Weights of a small mixture-of-experts language model, trained from scratch on English Wikipedia: 224 SwiGLU neurons an expert.
Below are experts of layer 3 (counted from 0) of a mixture-of-experts language model. Rows are named router (the router's row for the expert) and show model dimensions 640-703. Each number is 500 + 50 x the weight over its row's rms, rounded and kept within 0 to 999. Numbers have three digits each.
After each expert's rows: a language model's description of what the expert responds to; "comes after" lists some tokens at least twice as common just before its tokens as in all text. This comes from a sample of Wikipedia text that the model never trained on. Tokens count by the router's weight.

# expert 12
router:495467532464443551492465505502473472500581481482440529505513527478564595484574505560506499545515472486550467385429530552404539488511500442398517549486477551557463531502464456425419485451526510
What it handles: Numbers and separators. Colons, commas and digits inside numbers, durations and chart positions in tables and tracklists, e.g. 4:08, 14,000, Billboard 200, plus × and mm.
comes after: "2", "1", "3", "4", " ", "5"

# expert 9
router:530462583507451526546497589441482515517476403521540570532471557438493595460546472534462552534459450591483486475534445429500494530525474483536442427486423482470451548488464482495522522489459485
What it handles: Table and list starts. Line-initial table pipes, |---| separator rows, and list dashes with their first letters in infoboxes, tracklists, filmographies and cast lists, like | Eliza, - NFL draft:, - Raj.
comes after: "\n", " |", "\n\n", ")", " |  |", " |  |  |"

# expert 7
router:527454523482519544461480512584534509538559463538397506593573553474526540586578492556438500578442459466497483510453475489472525438488556505582436589457486504475563438474472446485487474526536443
What it handles: Numbers in tables. Small numbers and the decimal point in table cells of election results and sports times, such as 75.06%, 57.9, 15,358.
comes after: " | ", "–", "| ", "; ", " ", ") | "

# expert 0
router:534553480507526587570518535539511568426431484637466435469484528495489538539529487507512551495520509483440490539547486460490533573470442501494535476620590507458575406500550495528468515525538513
What it handles: Sentence boundaries. Sentence-final periods (often fused with a word end like s., ing., ).) and the first word of the next sentence or paragraph, such as The, In, He.
comes after: "\n\n", ".", "===", "==", ").", "s."

# expert 22
router:531421539466437451505443483555508556555597481404543578483502502517502474490498509522425476454576459494497519483490372493474502492445500436536490390488458538460551456525472446498558392611516514
What it handles: Year digits. First digits or trailing parts of years, mostly "2" or "1" opening 2000 or 1902, plus endings like 019, 022 in ranges.
comes after: "2", "| ", "1", ", ", " | ", " ("

# expert 21
router:596570531518491541529634408462486452489467462473561536588507508628477451497418532595523423466498464491459503481563501494499527540470579478562465491510546479486481541481429542561483416499561436
What it handles: Pieces after H. Word pieces right after a capital or lowercase h, mostly and in Handball and Hand, plus Hong Kong, Hart, hinted, Hence, happiness.
comes after: " H", " S", "H", " | H", " h", ", H"

# expert 30
router:493553400443494484427522539465482451503492544465538414519530521485565426542532447460431454421513530521541546467461539534488597480430474442550491421521572444468466517405503438532581579378528413
What it handles: Line breaks in structured text. Line breaks ending table rows, list items and headings, plus closing parentheses and == heading markers in discographies, infoboxes and lists.
comes after: " |", ")", " |  |", ".", " |  |  |", "% |"

# expert 14
router:582483406554456460515392525554426498568543567575397595524517428524514472506586476541552560573549458480559496503455548392538410586464504441422455458492481527511462490451498428443529399494460555
What it handles: Table cell separators. Pipe separators between numeric cells in sports, election and statistics tables, plus commas and semicolons before numbers.
comes after: "0", "3", "1", "4", "2", "5"

# expert 5
router:527464523394406472405393475553542498463414476452557507465453537432596573599445509462421486491476534514547493455429498519504512502522592427471526458583534455597438584459545515426581495405495479
What it handles: Table and infobox headers. Header cells, pipes and line breaks in wiki tables and infobox or list field labels, such as Notes, Apps / (Gls), Following station.
comes after: "\n", " |", "\n\n", "- Years: Team /", " list", " |  | C"